config.toml
n_layer = 9
d_model = 448
n_experts = 128
experts_per_token = 8
d_expert = 32
d_shared_expert = 256
activation = "gelu"
moe_layers = [0, 1, 2, 3, 4, 5, 6, 7, 8]
router_score = "softmax"
normalize_top_k = true
routed_scale = 2.83
balance_loss = 0.00681
balance_bias = false
shared_expert_gate = true
init_std_router = 0.00824
lr_router = 0.000419
vocab_size = 47542
norm = "layernorm"
norm_eps = 1e-06
tie_embeddings = true
optimizer = "soap_variant"
lr = 0.002
beta1 = 0.95
beta2 = 0.99
batch_tokens = [32768, 65536]
seq_len = 1024
train_tokens = 367600000
steps = 7641
dataset = "wikipedia_en"
Below are experts of layer 3 (counted from 0) of a mixture-of-experts language model. Rows are named router (the router's row for the expert) and show model dimensions 0-223. Each number is 128 + 24 x the weight over its row's rms, rounded and kept within 0 to 255.
After each expert's rows: "mostly gets" lists some tokens that are sent to it at least half of the time; "comes after" lists some tokens at least twice as common just before its tokens as in all text. This comes from a sample of Wikipedia text that the model never trained on. Tokens count by the router's weight.

# expert 4
router [106 118 111 141 105  98 126 153 158 124  93 171 154 119 126 114 107 141 118 101 145 140 114 139 139 120 157 132 116  94 123 125 113 100 135  98 133 139 100 106 135 120 114 109 125 163 102 106 125 155 139  91 122 163 135 103 120 116 125 135 149 148 139 105 182 103 130 118 147 196  72 105 156 105 104 116 113 188 101  97 144 153 112 115 117 111 167 163 142 142 104 119 116 138 134 143 107 159 135 117 162 162 118 125  75 125  95 136 147 129 114 144 152 125  93 157 140 130  66  91 136 125  84  97 154 137 146 148 171 140  89 118 130 130 109 191 133 122  88 169 156 138  99 136 135 121 151 126 147 117 111 148 150 109 152 132 128 128 127 168 123 138 134 100 116 131  97 183 155 133 136 143 103 122 166 115 111 106  67  97 131 169 119  88 142 135 172 116 109  92 137 152 110 159 135 101 125 150 171 108 118 109 133  96 129  84 123 127 103  62 116 125 187 111 109  86 132 143 147 155 127 106 122 125]
mostly gets: "|---|---|---|---|---|---|", "AL ", "q mi", "amil", "arm", "irk"
comes after: " S", " K", " | S", ", S", " s", " T"

# expert 54
router [142 119 112 144 102 145 140  86 145 130 115 101 149 109 145 133 128 148 144  97  53 123 144 137 148  93 117 135 120 196 130 107 110 131 115 133  69 174 140 187 105 110 119 119 121 172 142 119 157 115 118 133 132 143 127 142  99 134 120 151 140 128 133 122 140 105 130 112 132 129 127 149 134 128 140 134  99 130 147 134 165 141 157  95 121 102  82 146 149 111 151 138  90 136 123 117 132 120 150 114 143  90 118 134 125 114 121 123 135  86  98 142 120  91  94 125 148 114  87 139  97 131 115 142  88  89 126 158 175 128  90 174 146 171 119 166 152 152 132 131 121 131  88 123 150 125 152 103 108 130 157  89 155 111 131 151 146 113 146  89  96 125 165 140 122 153 128 137 111 133 100 126 135 142 184  97  89 141 136 120  67 159 109 133 119 109 113 109  93 106 158 140 180 114 135 107 120 101 130 163 118 135 144 149  87 118 122 126 115 124 107 103 125 152 117 155 122 130 153 173 143 133 120 142]
mostly gets: "004", "| October ", "014", "016", "808", " June"
comes after: "| ", "2", "1", "°", " | ", "; "

# expert 100
router [159 150 113 197 125 124 125 146 149  95 125 124 120 106 122 129  55 134 155  94 122 144 141  93 144 165 146 133 123 120 124 112 126 132 126 136  92  94 149 118 149 184 110 123 113 107 124 148 142  87 115 139 129 104 154 130 126 169 112  64 107  97 150 133 129 112 114 129 172 145 135 132 141 107 142 150 143 109 119 100  91 201 152  95 151 148 131 116 102 163 170 126 138 140 127 170 120 164 105 123 124 134 147 160 118 132 129  94 118 103 151 132 130 112 111  89 114 155 104  97 121 101 147 149  72  93  96 119 135 131 152 121 105 135 127 146 142 197 140  91 105  94  95 130 126 135 140 113  87 101 124 191 110 109  70 145 106 122 147 145 116  84 123 131 138  89 108 147 127 113 143 151 151 153 132  96 152  90 167 106 177 121 131 128 108 101  91 145 140 122 130 125  86 129  99 119 111 120  71  91 109 121 141 128 134 112 110 167 100 129 150 121 168 140 149 144 125 130  92 150 145 138 164 177]
mostly gets: " initial", " latter", " end of the ", " original", " same", " entire"
comes after: " the", " The", " in the", " of the", ", the", "'s"

# expert 80
router [129 151 144 136 134 150 160 166 120 123 139 134 133  87 148 147 135 112 117  84 137 157 116 142 104 139 115 137 101 140 116 100 184 112  70 123  97 132 145 145 120 102 161 130 127 125 137 120 141 173 152 134  96 119 159 103 106 125 125 140 138 128 118 102  64 141 123 125 151 140 109 117  96 113 166 111 144  76 157  89 145 126 121 126 149 140 128 119 138  92 173 116  94 125  58 155  96 159 175 148 118 156 158 159 140 153 158 162 130 156  93 133 154 132 109 116 114 106 117 174 153 169 123 178 137  98 118 114 132 104 123  96  81  98 149 137 131 151 124 172 129 130 142 115 184 153 159 124 118 147 129 152 111 132 100 131  98 110 120 152 125 144 151 109 109 126 137  97 162  89 164 122 127  83 121 134  96 146 156  89 128 163  90 118 129  97 135 144 137  97 125 153 155  98 134 138 112 144 105 138 146 157 190 155 113 132 152 113 148 149 107 136 118  79 172 133 113  72 126 126 158 118 140 154]
mostly gets: "00", "02", "01", "05", "52", "04"
comes after: "–", ".", " | ", "-", "; ", ","

# expert 24
router [150 105 128  99 131 131 128 127  74 180 104 115 114  83 148 121 100 135 131 198 147 177 139 113 122 149 110 126 123 134 102 150 181  93  99 160 152 105 143 127 146 131 127 132 135 161 157 135 141 112 142 128 128 111 121 140 112  94 112 145 173 167 134 150 111  85 141 130 111 130  99  92 151 137  99 152 179  96 119  81 146 134 120 117 135 102 100  95 144 142 157 122 139  99  95 122  93 144 136  88  96 158 131 122  91 105 121 140 137 141 131 104 117 139 111 120 164 136 133 111 132 120 105  90 144  82 137 179 157 104  98 154 123  90  99 133 138 155 104  97  91 139 143 108 111 100  64 123 133 100 131 117 156 138 119 165 156 131 177 107 118 134  71 123 156 142 159 129 152 131 152 126 159 117 127 105 142 118 129 146 125 148 137 142 113 147 133 115 136 102 144 142 120 109 146 140 104  83 149 122 165 139 106 115 128 140 158 141 119 127  65 139 108 124 125 187 175 158 119 111 155  93 134 164]
mostly gets: " | \"", "| C", "| K", "- K", " \"", " \"S"
comes after: "\n", "\n\n", ").", " *", "a (", "\" ("

# expert 109
router [147 145 124 177 168 124 125 109 131 123 137 138 143 160 126 129 127  94  99 115 107 115 149 139 151 139 152 132 135  76 129 171 171 136 159 138 146  84 125 110 110 104 106  98 105 106  90 137 138 151 126 133 128 146  92 141 134 134  62  81 134 143 124  98 158 147 111 128 174 169 150 138 191 124 172  97 141 106  98 107 147 150  98 142 114 170 114 136 113 161 141 110 143 163 157 128 159 151  72 135 138 131 149 105 149 131 151 135 128  82 192 102 151 145 161 124 132  84 144  86  94 141 144  99 106 133 154  77 105  87 160 133 151 143 137 112 130 132 125  72 100  99 122 111 117 178 118 108 155 132 135 143 146 107 113 105 152 151 146 135 127 132 117 127 125 160 136 122  97 159 134 140 124 163 128 164 106 119  96 161 139 119 156 106 150 123 147 137 136 167 118  81 120 124 124 170  86  91 139 113 133 131 145 136 147  90  99 105 142 135 100 145 136 131 159 122 119 125 169 120 118 171 133 111]
mostly gets: " him", " them", " those", " her", " these", " each other"
comes after: " in", " for", " of", " by", " on", " at"

# expert 107
router [114 140  84 136 173 145 157 107 145 105  95 134 116 107 136 119 165 125  80 123 134  95  90 118 117 103 142 127 133 113 158 145 142 138  62 155  97 149 141 113 103 118 125 159  83 107 105 119 138 129 121 117 121 145 150 107 152 107 167  93 132 138  99 160 114 101 144 115 147 132 106 144 114 155 139 123 104 142 122 107 107 156 105 166 143 100 153 122  71 142 126 146 140 152 147 127 178 156 179  95 140 107 158 125 163 158 138 165 155 124 128 101 159 104 102 113 157 119  83 121 118 123 102 168 128 119 146 118  96 101 122 107 137 155 173 156 130 151 169 163 148 103 113 119 116 155 136 140  93  87 107 164 145 124 142 130 129 121 138 138 138 144 118 108 111 139 119 105 129  98 133 134 100 164  88 136  92 112 108  98 156 169 154  99 153 100 125 136 144  94 120 140 135 126 120 148 114 151 143 149 142 132 158 110  96 134  82 123  95 125 107 141 151 131  98 123 145 111  94 125 150 148 121 160]
mostly gets: "1", "2", "3", "4", "5", "6"
comes after: ", ", "| ", " in ", "- ", "–", " ("

# expert 61
router [103 116 137 144 130 107 143 100 131 115 114 115 175 126 156 123 147  98  87 102 119 146 116 100 110  79 115 125 110 130 144 108 172 109 113 125 143 116 163 129 121 158 164 110 129 136 155 119 138 154 154 127 128 129 149 178 166  89 142 128 119 134 125 108 129 185 142 127 142 133  99  75 137 104 147 109 108 151 147  84 127 174  98 120 120 174 158 132 134 154 139 109 104 178 100 107 155 172 150 161 139 134 119 139 163 167 193 126 105 126 172 160 136 108 106 122 118 122 146 131 108 122 100 132 136 139 121  54  72 114  98 125 118 107 121 167 184 140 100 110 100 127 107 106 161 188 160 111 114 120 122 118 156 121 163 133 157 132 107 128 153 143 116 109  96 108 115 114 129 124 138 100 119  88 155 104 138  99 118  81 156 131 129 131 140 175 155 110 114 137 153 119  95  95 126 145 100 132 108 133 111 127 166 150 131 108 148 120 137 144 125 154 163 132 171 115 102 111 132  87 132 151  96 131]
mostly gets: " four", " three", " many", " six", " two", " several"
comes after: " | ", " ", ": ", "; ", ":", "–"

# expert 57
router [115 116 104 130 147  82 122 140 110 120 122  97 102 106 144 145 119 126 101 155 112 143 125 112 131 127 122 147 151 146 169  83  50  93 163 179  97  98 134 128 124 116 128 127 111 136 101 133 154 123 160  88  76 151  83 130 132 129 128 146  94 138 114 157 161 150 174 149 106  81 141  97 110 141 108 148  90 157 147 111 144 115 144 134 107 104 171 118 116  82 111 141 144 146 122 105 151 143 110 120 119 125 124 125 157  99 155 144 135 140 144 175 117 138 136 124 116 101 138 121 109 105 111 149 109  87 154 147 166 126 155 123 117 128 111 141 131 141 110 155 110 162  99 116 136  98 136 128 138 133 140 115 122 146 138 118 106 130 113 119 120 114 173  63 168  88 125 193 134 102  70  62 155 110 136 136 108 162 127 116 149 122 175 147 131 152 164 143 107 132 132  90 133 149 146 109 154 145 103 118  65 155 101 149 123 135  98 150 106 139 130 112  99 149 104  94 135 109 151 119 153 146 134 120]
mostly gets: "| ", "| October ", "| Win | ", "| November ", "|  |", "| S"
comes after: "\n", " |", " |  |", ")", "L |", "% |"

# expert 18
router [ 83 126 151 129  93  98 144 189  99  79 128 113 134  89 100 109 116 134 129 113  73 138 161 132 102 117 101 131 119 103 147 135 101  83 150 119 137 101 141 152 126  96 138 128 139 183 144 114 138 114 131 100 125 104 126 138 160  72 116 139 114 154 131 148 132 117 113 115  96 118 142 133 159 172  94 130  94 115 117 114 108 126 145 149 146  96 182 100 183 112  90 161 152 160  99 103 160 117  85 100 133 122 126 156 117 141 147 142 125 155 133 114 141 133 140 144 100 107 138 110 126 125 112  99 120 149  98 141 151 170 145 143 126 137 159 160 136 141 133 128 140 137  76 148 120 121 133 107  94 115 167 154 138 113 163 102 132 149 126 131 140 117 132 160 139  82 169 120 111 152 115  78 116 125 135  96 144 145 115  91 153 101 156 119 144 189 118 124 154 148 108 129 135 167 140 109 115 158 123 131 124 135 135 129 160 134 161 165  99 145 135 128 151 154 120 131 113  95 169 112 109 159  95 116]
mostly gets: "|---|---|---|---|---|", "|---|---|---|", "|---|---|---|---|", " % |", "|---|---|---|---|---|---|", " | +"
comes after: " |", " |  |", " |  |  |", " | ", " |  |  |  |", ")"

# expert 66
router [121 131 111 149 156 160 167  88 128 113 148 100 142 104 166 145 124 126  86 152 148 139 113 157 113 131 168 122 115 148 155 126 132 136  91  97 134 121 102  81 113 133 115 158 139 117 102 153 166 148 136  98  96 159 115 140 125 156 144 164 149 135 121 114 127 130 140 122 139 164 102 118 104 128 145 123 121 163 141  95 105 102 135 157 138 119 163 107 134  90 159 126 108 123 141  80 105 154  99 130 159 122 137 129 143 157  94 179 152  98 101 157 126 119 124 131 116 118 116 170 157 154 150 171 104 112 154 129 147  82 138 144 120 111 160 124 176 146 135 135 120 115  83  98  92 173 132 114  84 105 140 121 144  89 103 101 132 131  86  90 122  99 138 114  63 136 125 134 145 157 127 114 106 123 132 160  89 118 102 125 123 165 115  95 127 123 145 113 133 145 154 125 140 139 146 141 129 153 138 138 117 102 151 156 127 115  86 105 154 160  94 162 162  90 141 118 135  99 117 113 160 108 100 160]
mostly gets: "65", "24", "231", "90", "260", "48"
comes after: " ", "| ", " | ", " on ", ", ", " and "

# expert 71
router [105 136 124 129 157 124  88 148 157 155 156 178 102 119 139  94  95 122 148 125 108 129 146 149 152 147 129 119 133 138  94 120 109 120 155 102 126 155 147 140 117 170 143 139 175 163 132 109 126 157 149 105 177 156 124 111 140 104 108 154 112 113 138 140 114 140 130 120 105 114 130 122 115 136 114 154 157 117 141 106 121 164 154 129 112 150 134 101 107 118 156 149  93  96  94 159 153 145  87 146  99 124 151 100 145 157 128 145 103 195 122 120 151 111 137 127 114 156 140 127 129 157 129  87 119 131 133 124 115  83  97  76 135  84 152  96 146 146 115 121 119 159 104 157 116 113 164 142 129 117 140 126  66 140 142 142 142 120 152 114  96 141 161 137 112 104 141 101 126  64 100 127 110 125 124 117 143 164 134  79 108 149 139 185 145 148 170 109 114 122 129 155 155 164 130 119 121 114  80 153 143 111 104 126 169 161 101 122 172 129 172 136 132 140 101 144  96 116 153  96 122 160  99 118]
mostly gets: "\n\n", "==", "\".", "==See also==", "====", " =="
comes after: "\n\n", ".", " |", ")", ").", "\""

# expert 123
router [172 168  94 128 122 148 109 154 119 123 135 125 162 106 147 156 149 101  92 116 140 117 116 112 116  87 128  97 138 153 104 112 111 170 117 123 137 132 126 118 113 123 120 169 166 140 108 169 118 152 166 129 133 130 163 150 118  93 108 150 129  90 128 117 126 130 121 113 164 134 147 148 145 116  81 116 142  86 128  98 103 121 127 164 117 142 133 120 102 113 119 154  87 122 144 154 150 141 115 157 140 109 116 130  88 112 146 130 127  99 111 130 127 111 133 120  95 122 139 131 165 108 145 105 179 140 132 145 147 106 124 118  97  88 121 157 126 119 126 104 113 118 101 148 102 119 153 148 123 168 132 134 127 142 157 154 148  81 125  99 118 161 138 100  98 114 110 139 147 111 162 122 115 125 121 103 144 178 139 116 139 182  91 160 137 157 106 196 107 165 116 180 169 140 148 151 126 172 127  71 131 105 136 146 136 101 177 146 150  63 125 147 150  93  98 138 176 123 109 121 150 155 197 115]
mostly gets: "This", "aku", "err", " This", "ep.", " This is"
comes after: " G", " H", " g", " | G", " | H", " B"

# expert 60
router [160 104  93 155 137 124 127 151 127 117 140 138 108 113 108 136  78 108 161 115  74 120 142 105 136 109 133 117 103 111 153 172 112 118 126 163 155 124 155 126 128 100 167  97 148 144 140 104 123 105 115 171  96 139 151 126 155 142 143 156 111 120 138 150 101 101 151 164 145 147  82 118 154 115 137  86 135 155 148 149  81 140 100 128 114 130 139 115 115 104 151 131 116 149 110  84 127 147  99 148  75 137 131 132 106 125 130 169 163  84 164 114 185  95 136 129  98  94 127  77 120 132 137 180 115 142  88  75 120 172  74 137 104 149  86 132 132 100 130 162 132 109 144 133 138 160 108 109  91 201  83  89 117 170 183 147 139 100 104  91  86 118 134 110 122 102  95 100 123 151  99 136 124 124 116 101 133  83 121 124 153 135 126 109  92 144 113 145 176 106 151 126  93 147 102 108 119 108 122 165  84 153 123 127 132  90 147 139 133 143 132 143 168 138 111 134 159 106 122  91 137 140 143 126]
mostly gets: " difficult", " taken", " similar", " strong", " full", " large"
comes after: " is", " was", " are", " were", " to be", " more"

# expert 10
router [143 158 120 148 116 144 157  88 126 149 136 122 140 105 144 135 116 130 119  95 147 122 121  82  88 145 171 117 159 114  89 105 160 153 144  95 111  93 103 114 120 132 145 140 107 107  88 167 126 127  89 155 131 137 144 164  93 128  71 128 116  93  83 133 126 135 164 159 130 105 109 154 162 137 103 162 106 173  97  91  91 147 143 131 127  93 156 104 139 155  92 106 161 136  97 111 150 150 152 131 100 154  95 139 127 138 138 122 152 132 109 155 102 128 149 106 124 110 154 126 116 108 128  96 152 140 155 155 170 143 145 161 109 125 138  96 147 110 123 104 130 119 143 121  92 117  97 152 140 127 161 111 145 122 117 161  96 168 154 160 156 126 103 142 116 116 135 162 162  86 150 116 120 117 147 122 112 132 126  95 101 140 171 111 106 146  76  93  84 141  99 115  74  90 114 151 111 123 139 152 115 175 119  96 126 173 165 149 120 138 123 180 164 113 127 137 150 143 148 176 131 119 121 131]
mostly gets: "\n", "- The", "  -", "- R", "- S", "- M"
comes after: " |", ")", "===", "==", " ==", " |  |"

# expert 122
router [169 163 125 128 102 141 111 190 132 134 130 137 162 114 136  84  88 164 155 114  78 145 129  91 107 148 112 120 113 135 130 154  90  96 102 129 125 108 172 153 119 122 154 160 132 102 113 163 132 114 136 111 112 160 138 130 100 109  94 131 114 124 163 145 120 119 110 131 105 142 106 143 144 129 111  97  82  96 123 162  99 100 137 139 123 138 146 139 135 111 109 111  44 129 108 130 132 102 178 108 147 129 107 175 141 114 148 168 102 126 161  79 121  79 131 107 125  75 133 132 142 157 146 149  99  75 121 124 125 144 149  96 130 140 139 133 152 126 143  79 113 175 131 161 130 121 147 152 130 147 157 128 120 140 154 132 131 114 140 146 122 182  85 143 111 134  93 131 140 112  98 100 124 148  96  93 159 116 108  64 146 125 143 158 127 128 155 129 107  97 138 152 130 131 148  96 115  93 125 182 137 145 169  90 150 121 123 142  90 143 123 116 120 125 134 156 109 111 159 106  97 171  83 139]
mostly gets: "Personal information", "|---|---|---|---|", " ·", "|---|---|---|---|---|---|", "Scientific classification", "Personal details"
comes after: "\n", "\n\n", " |", "0", ";", " |  |"

# expert 72
router [115  94  79 121 103  98 132 133  71 134 140 155 120 122 137 141 161 128  82 152 155 105 139  98 102 146 137 139 105 138 168 172  71 116  97 125 141 152 104 159 138 151 131 137 113 174 133  90  98 144 142 111 111 112 143 126 122 119 132 136 147 129 106 142 121 131 140 143 107 116 104 111 127 155  87  92 122 169 114 125 146 106  92 120 145 123 143 110 127 106 130 145 170  99 127 143 146 130 131  96 168 107 128  89 129 109 133 180 122 162 108 158 138 113 117 126 126 147 115 145 124 117  89 131 171 101  76  69  92  86 107 132 111 140  91 142 128 117 101 150 117  96 156  91 141 130 113 123 159  98 139 159 140 109 123 128  96 167 126 128 134 121 131 147  90 111 136 118 101 100 126 144 174 120 108 120 152 122 127 171 140 137 126 155 122 132 127 115 157  94  49 115 131 131 149 137 167  61 154 131 127  97 161 110 122 183  90  99 128 170 106 154 147 138 143 114 170 131 108 145 152 111 139 126]
mostly gets: " (born ", ") (", "- Born: ", " on ", " (B", "- Died: "
comes after: ", ", " (", " in ", " (born ", " May ", " January "

# expert 45
router [167 122 157 171 132 147 157 154 159 102 163 149 131  95 157  97 117 183 147  87  99 119 124 138 107 146 125 147  89 133  97  80 172 100  88 145 123 146 150  99 133 106 136 123 103 111 103 137 169 129 126 164 113 125 129 119 126 144 138 135  77 105 127 136 103 110 122 161 121 124 162 118 102 141 159 110 112 122 119 138 180  90 119 168  96 132  97 153 158 119 135  86 129 125 108 126 112 142 133  87 169 164 165 130 167 136 135 119 128 116 108 151 164 146 115 134 144 147 101 166 139 134 105 130  89 107 133 103  91 161  99 109 134 155 142 119 139  99 151 102 138 127 154 105 164 152 164  79  90 122 150 156  89 100  93  95 131 122  85 163 121 107 125 153 152 102 191 102 172 117 144  74 138  96 141 120 111 148 131  99 137 146 173 118 133 135 140 102 118 100 151 115 127  87 145 127 136 120  85 162 136 120 139 134 148 165 155 104 132 135  97 158 100 105  69 146  92 110 131 133 159 147 121 134]
mostly gets: "000", "001", "808", "966", "006", "00"
comes after: ",", ".", "1", "–", ":", " | "

# expert 13
router [166 168  90 153 131 127  67 179 152  90 140 173 114  88 104  93 167 150 143 124 139 143 179 150 125 103 140 133 121 129 139 100 122 163 151 150 111 104 163 125  97 130 166 115 144 138 130 133 101 115 130 122  90 118 142 124 115 129  96 110 105 148 108 100 149 119 128 140 119 127 139 133 146 122  93 147 117  89 108 122 144 169 135 132 128 144 144 172 128 118 130 115 120  94 127 128 135 173 101 126 160 124 137 148  91 162 145 111 151 148  82 170 134 133 118 148 120 144 146 117 150 103 164 102 121 134 151  75 135 157 142  81 129 113 132 106 172 133 100 124 108 102 106  68 136 175 117 130 162  71  99 170 135 141 112 110 181 153 150 116  72 118  85 122  99  96 103 168 128 132 151 146 144 125  93 116  96 171 144 115 121 166 125 116  93 149 143 108 135 117 121 113 171 113 128 106 133  84 134 131 116  93 139 123 122  94 108 155 110  97 149  90 173 104 114 103 139 133 161 112 125 149  99 136]
mostly gets: "008", "- Cal", "andidate | Votes |", "022", "013", "leveland"
comes after: " C", "2", " c", " Ch", "C", " | C"

# expert 44
router [125 149 129 137 144 168 160 133 163 118 146 126 126 149 140 105 145 127  86 105 157 142 162 139 122 107 120 151 122 125 111 138 175 169  85 154 147 141 144 112 132 106  98 112  85 153 148 107 140 126  83 156 100 138 111 133 171 138  91 114 106 169 114 152 147 122  92 151 172 133 109 102 132 163 128 115  86 103 101 142  96  64 104 114 160 139 129 133 138 154 132 101 107 101 162 126 169 148 124 111 135 158 137 156 153 142 132 159 124  90 147 121 165  86 134 147 126 118 147 131 183  83 141 123 127 146 138 137 144 141 123 133 126  82 165 125 126 123 143 131  94 110 118 141 120 149 115 117 147 135 105 108 107 154 135 130 134 146 159 118 135 108 110 156 134  91 105 141 143  78 113 145 125 113 116 142 130 120 146 113 109 112 169 128 133 142 131 121 102 113 141  84 164 126 109  95 108 108 102 167 130 146 120  77 143 117 124 147 187  98 121 163 146 138 121 114 152 122 154 147 121 132 166 115]
mostly gets: "ated", "For", " given", " List of", " what", "iving"
comes after: " and", ",", ", and", " or", " | L", ", L"

# expert 21
router [122 146 163 126 102 147 120 126 128 116 141 142 158 119 136 145 123 163 112 118 118 149 141 121 130 138 125 146 130 119 172 129 105 139 124 116 105 133 134 146 112 123 116 144 143 157 127 120 110 127 130 127 160  98 153 117  84 148  90 117 112 110 109 146 126 139 145 123 112 132 148 156 119 159  81 154 121 101 117 133 141 126 125 117 144 139 109 143  97 156 118 153 141 130  85 143 126 134 144 130 101 157  93 126  96 140 155 141 106 135 100 129 126 108 121 150  94 113 129 129  71 115 106 122 138 126 140 137 121 166 135 129 106  95 134 107 136 143 172 116 123  92 141 119 138 114 121 190 114 120 127 120 171 184 140 142  98 112 144 152 164 177  98 101  96 150 117 168 110 118 161 170 164  95 116 122  95 132 165 102 172 138  93 110 107 123  92 107 135  82 107 120 113 168 136 134 109 148 158 161 115 156 124 151 119 133 148 169 140 158 140 126 124 205 135 145 100 132 144 153 114 144 103 139]
mostly gets: "Personal information", "\n", "- •", "Population (", "- Born:", "Personal details"
comes after: ")", "\n", " |", ";", "Personal information", "Scientific classification"

# expert 86
router [162 137 110 131 157 163 104 133 138 110 130 167 123 139 110 106  92 141 112 152 123 119 154 139 130 160 131 132 131 103 171 159 151  99 145 102  94 139 117 149 110 117 160 136 132 116 127  82 163 118 113 122 148 139 114 147 151 135 117 155 149  87 116 138 112 107 171 160 145  85 112 140 166 145 120 111 159 146 126 103 135 144 111 104 135  77 128 135  76 124 117 179 136  88 106 162 146 143 132 107 125 149 127 154 114 142  73 111  66 149  98 149  82  95  68 132 129 138  95 102 131 159  87 115 165  93  89 137 100 105 141 162 132 109 152 118 155  94 114 122  77 150 113 135 107 148 150 158 122 138 114 127 176 106  82 133 130  98 153 138 132 105  91 126 115 112 160 141 137 113 126  94 128 117  97 128 129 149 134 117 141 106  94 109 126 134 117 151  93 163  79  98 139 108 110 159 104  81 135 119 124  90 149 126  93 147 122 109 126  86 106 147 129 118 129 166 150 115  91 102 103  95 147 121]
mostly gets: "\n\n", "===", "==", "====", " ===", " =="
comes after: "\n\n", " =", "==", "===", " ===", " =="

# expert 112
router [133 122 148 129 122 129 134 144 183 119  90  85 119 134 149 101  78 148 101 151 136 160 105 141 156 108 123 157 128  89  92 134 168 143 151 107 101 130  99 119 158 119  67 141 112 140 106 122 119 132 111  90 102 132 134 141 117 111 113 151  91 147 124  87 172  90 111 148 158 142 124 131 146  98 136 153 125 133 148 174 140 124 107 130 126 131 138 123 106  75 131 117 110 142 135 138 135 167 131 118 141 138 135 173  94 127 116 103 117 114 102 130 130 110 109 148 105 129  95 119 134 130 148 112 113 130 119 110 157 148 130 127 161 121 159 143 145 107 144 153  74 106 106  97 120 133 126 162 132 166 114 129 164  80  87 112 117 139 138 186 108 140 116 122  70 128  90 122  75 128 121 135 109 128 129 107 175 125 147 127 141 141 156 106 157 120 137 102 109 133 109 126 143 164 150  64 161 168 148 117 128 158 111 114 114 117 132 135 176 119 128 147 116 116 110 138 137 153 156 182 158 163 136 161]
mostly gets: "iddle", "|---|---|---|---|", "ugg", "omm", "ep.", "|---|---|---|---|---|"
comes after: " M", " V", " R", " N", " J", " | M"

# expert 117
router [143  97 137 105  89 123 125 129 115  75 128 108 145 125 139 117 160 128  89 112 131 106 161 114 113 103  99 115 154 124 168 132 123  79 129 104 107  88 139 158  92 143 102 150 120 131 111 126 120 170 127 102 103 141 139 117 111 142 160 130 123 143 146 113 160 145 127 111 106 151 115 112 163 110 138 116 113 109 115 120 118 111 154 143 121 124 111  79 100 140 115 139 149 158 153 107 150 154 139 114 161 137 133  89 134  89 141 117 145 125 133  77 171  52 134 145 100 142 118 120 167 131 143 144 152 130 170 101 146  98 165 118  98 108 105 116 148 145 129 159 148 108  88 122 103  83 161 107 111 138 119 115 113 132 176 134 129 150 128  96 113 146  97  99 112  91  99 120 133  93 170 140 147 133 106 106 111 123 196 122 119 137 125 120 120 124 118  82 168 131 115 104 124 110 148 165  99 145 130 153  95 159 170 142 102 131 118 138 116 165 115 119 170 157 147 100  85 126 167 115 106 197 119  96]
mostly gets: "| ", "| B", "- Coordinates: ", "| L", "| T", "| No."
comes after: "\n", "| ", "\n\n", "| Party", "- ", ": "

# expert 6
router [131 170 100 137 125 135 130  85 110 108 157 147 151 174 161 146 128 149  70 103 115 137  94  63 133 155 137 159 129 116 114 157 147 149  99 145  76 178 172 106 141 102 137 118 107 125 110 170 127 132 134 161 111 147 127 116 112 112  78 158  91 150 106 143 141 113 124 153 108 133  81 107 135 105 145 133  96 157 119 119 128 131 112 156 146 159 114 160 108 185 145 107 108  88 163 122 135 171 129 121  89 137 157 151 117 130 164 116 121 123 146  89 104 122 133  92 138 112 112 122 142 149 130 108 130 123 124 137 144 148 124 152 128  82 165 138 116 153 124 131 131 110 155 142 140 161 117  85 147 155 164 133  92 114 126 118 161 175 113 106 149 127  95 133 103 129 124 158 117 107  99 145 134 103 137 150  94 132 126 125 102 123 163  85 118 132 116 163 145 134  78 127 145 139 117 168 111 108 159 132 160 122 110  97 107 138 129  98 154 109 129 131 124 153 123 165 120 118 114  96 117 116 144 175]
mostly gets: " JP", " various", " Minister of", " Prime Minister", " Chief", "partial"
comes after: " |", ":", " | ", ") |", ";", " –"

# expert 7
router [110  96  97  98 178 125 142 119 118 140 139  76 105  90 156 160 127 133 127 176 177 172 105 126  99 157 126 132 119 104 144 106 128  95 171 147 134 121 120 112 131 117 157 167 114 168 133 111 138 137 133 146  96 129 112 152 105 101 124 147 148 119 125 133 143 109 144 124 105 101  99  88 142 103 127 139 175 110 135 113 155 131 123 168 117 139 140 131 135 128 131 156 108 145 116  91 124 158 111 130  92 125 143 126 100 151 122 115 123 107 129 104 122 154 143  98 151 145 144 124 115  83  95  91 149 117 166 146 137 147 154 138 104  78 148 107 206 132  92 127 106 157 136  99 125 127  91  87 166 114 104 121 109  69 158 126 136 178 138 109 130 142  69 149 148 136 146 113 136 116 139  90 137 126 142 149 131 150 103 173 156 150 159 104 179 114 144 124 133  86 139 119 142 118 145 134 161 113 129 101 126 148 114 104 118 116 113 150 151  83  80 139 110 161 104 165 146 144 167 144 146 143 159 173]
mostly gets: "| S", "| K", "| T", "| M", "| C", "| A"
comes after: "\n", "\n\n", "| Preceded by", "|", "3", " | Succeeded by"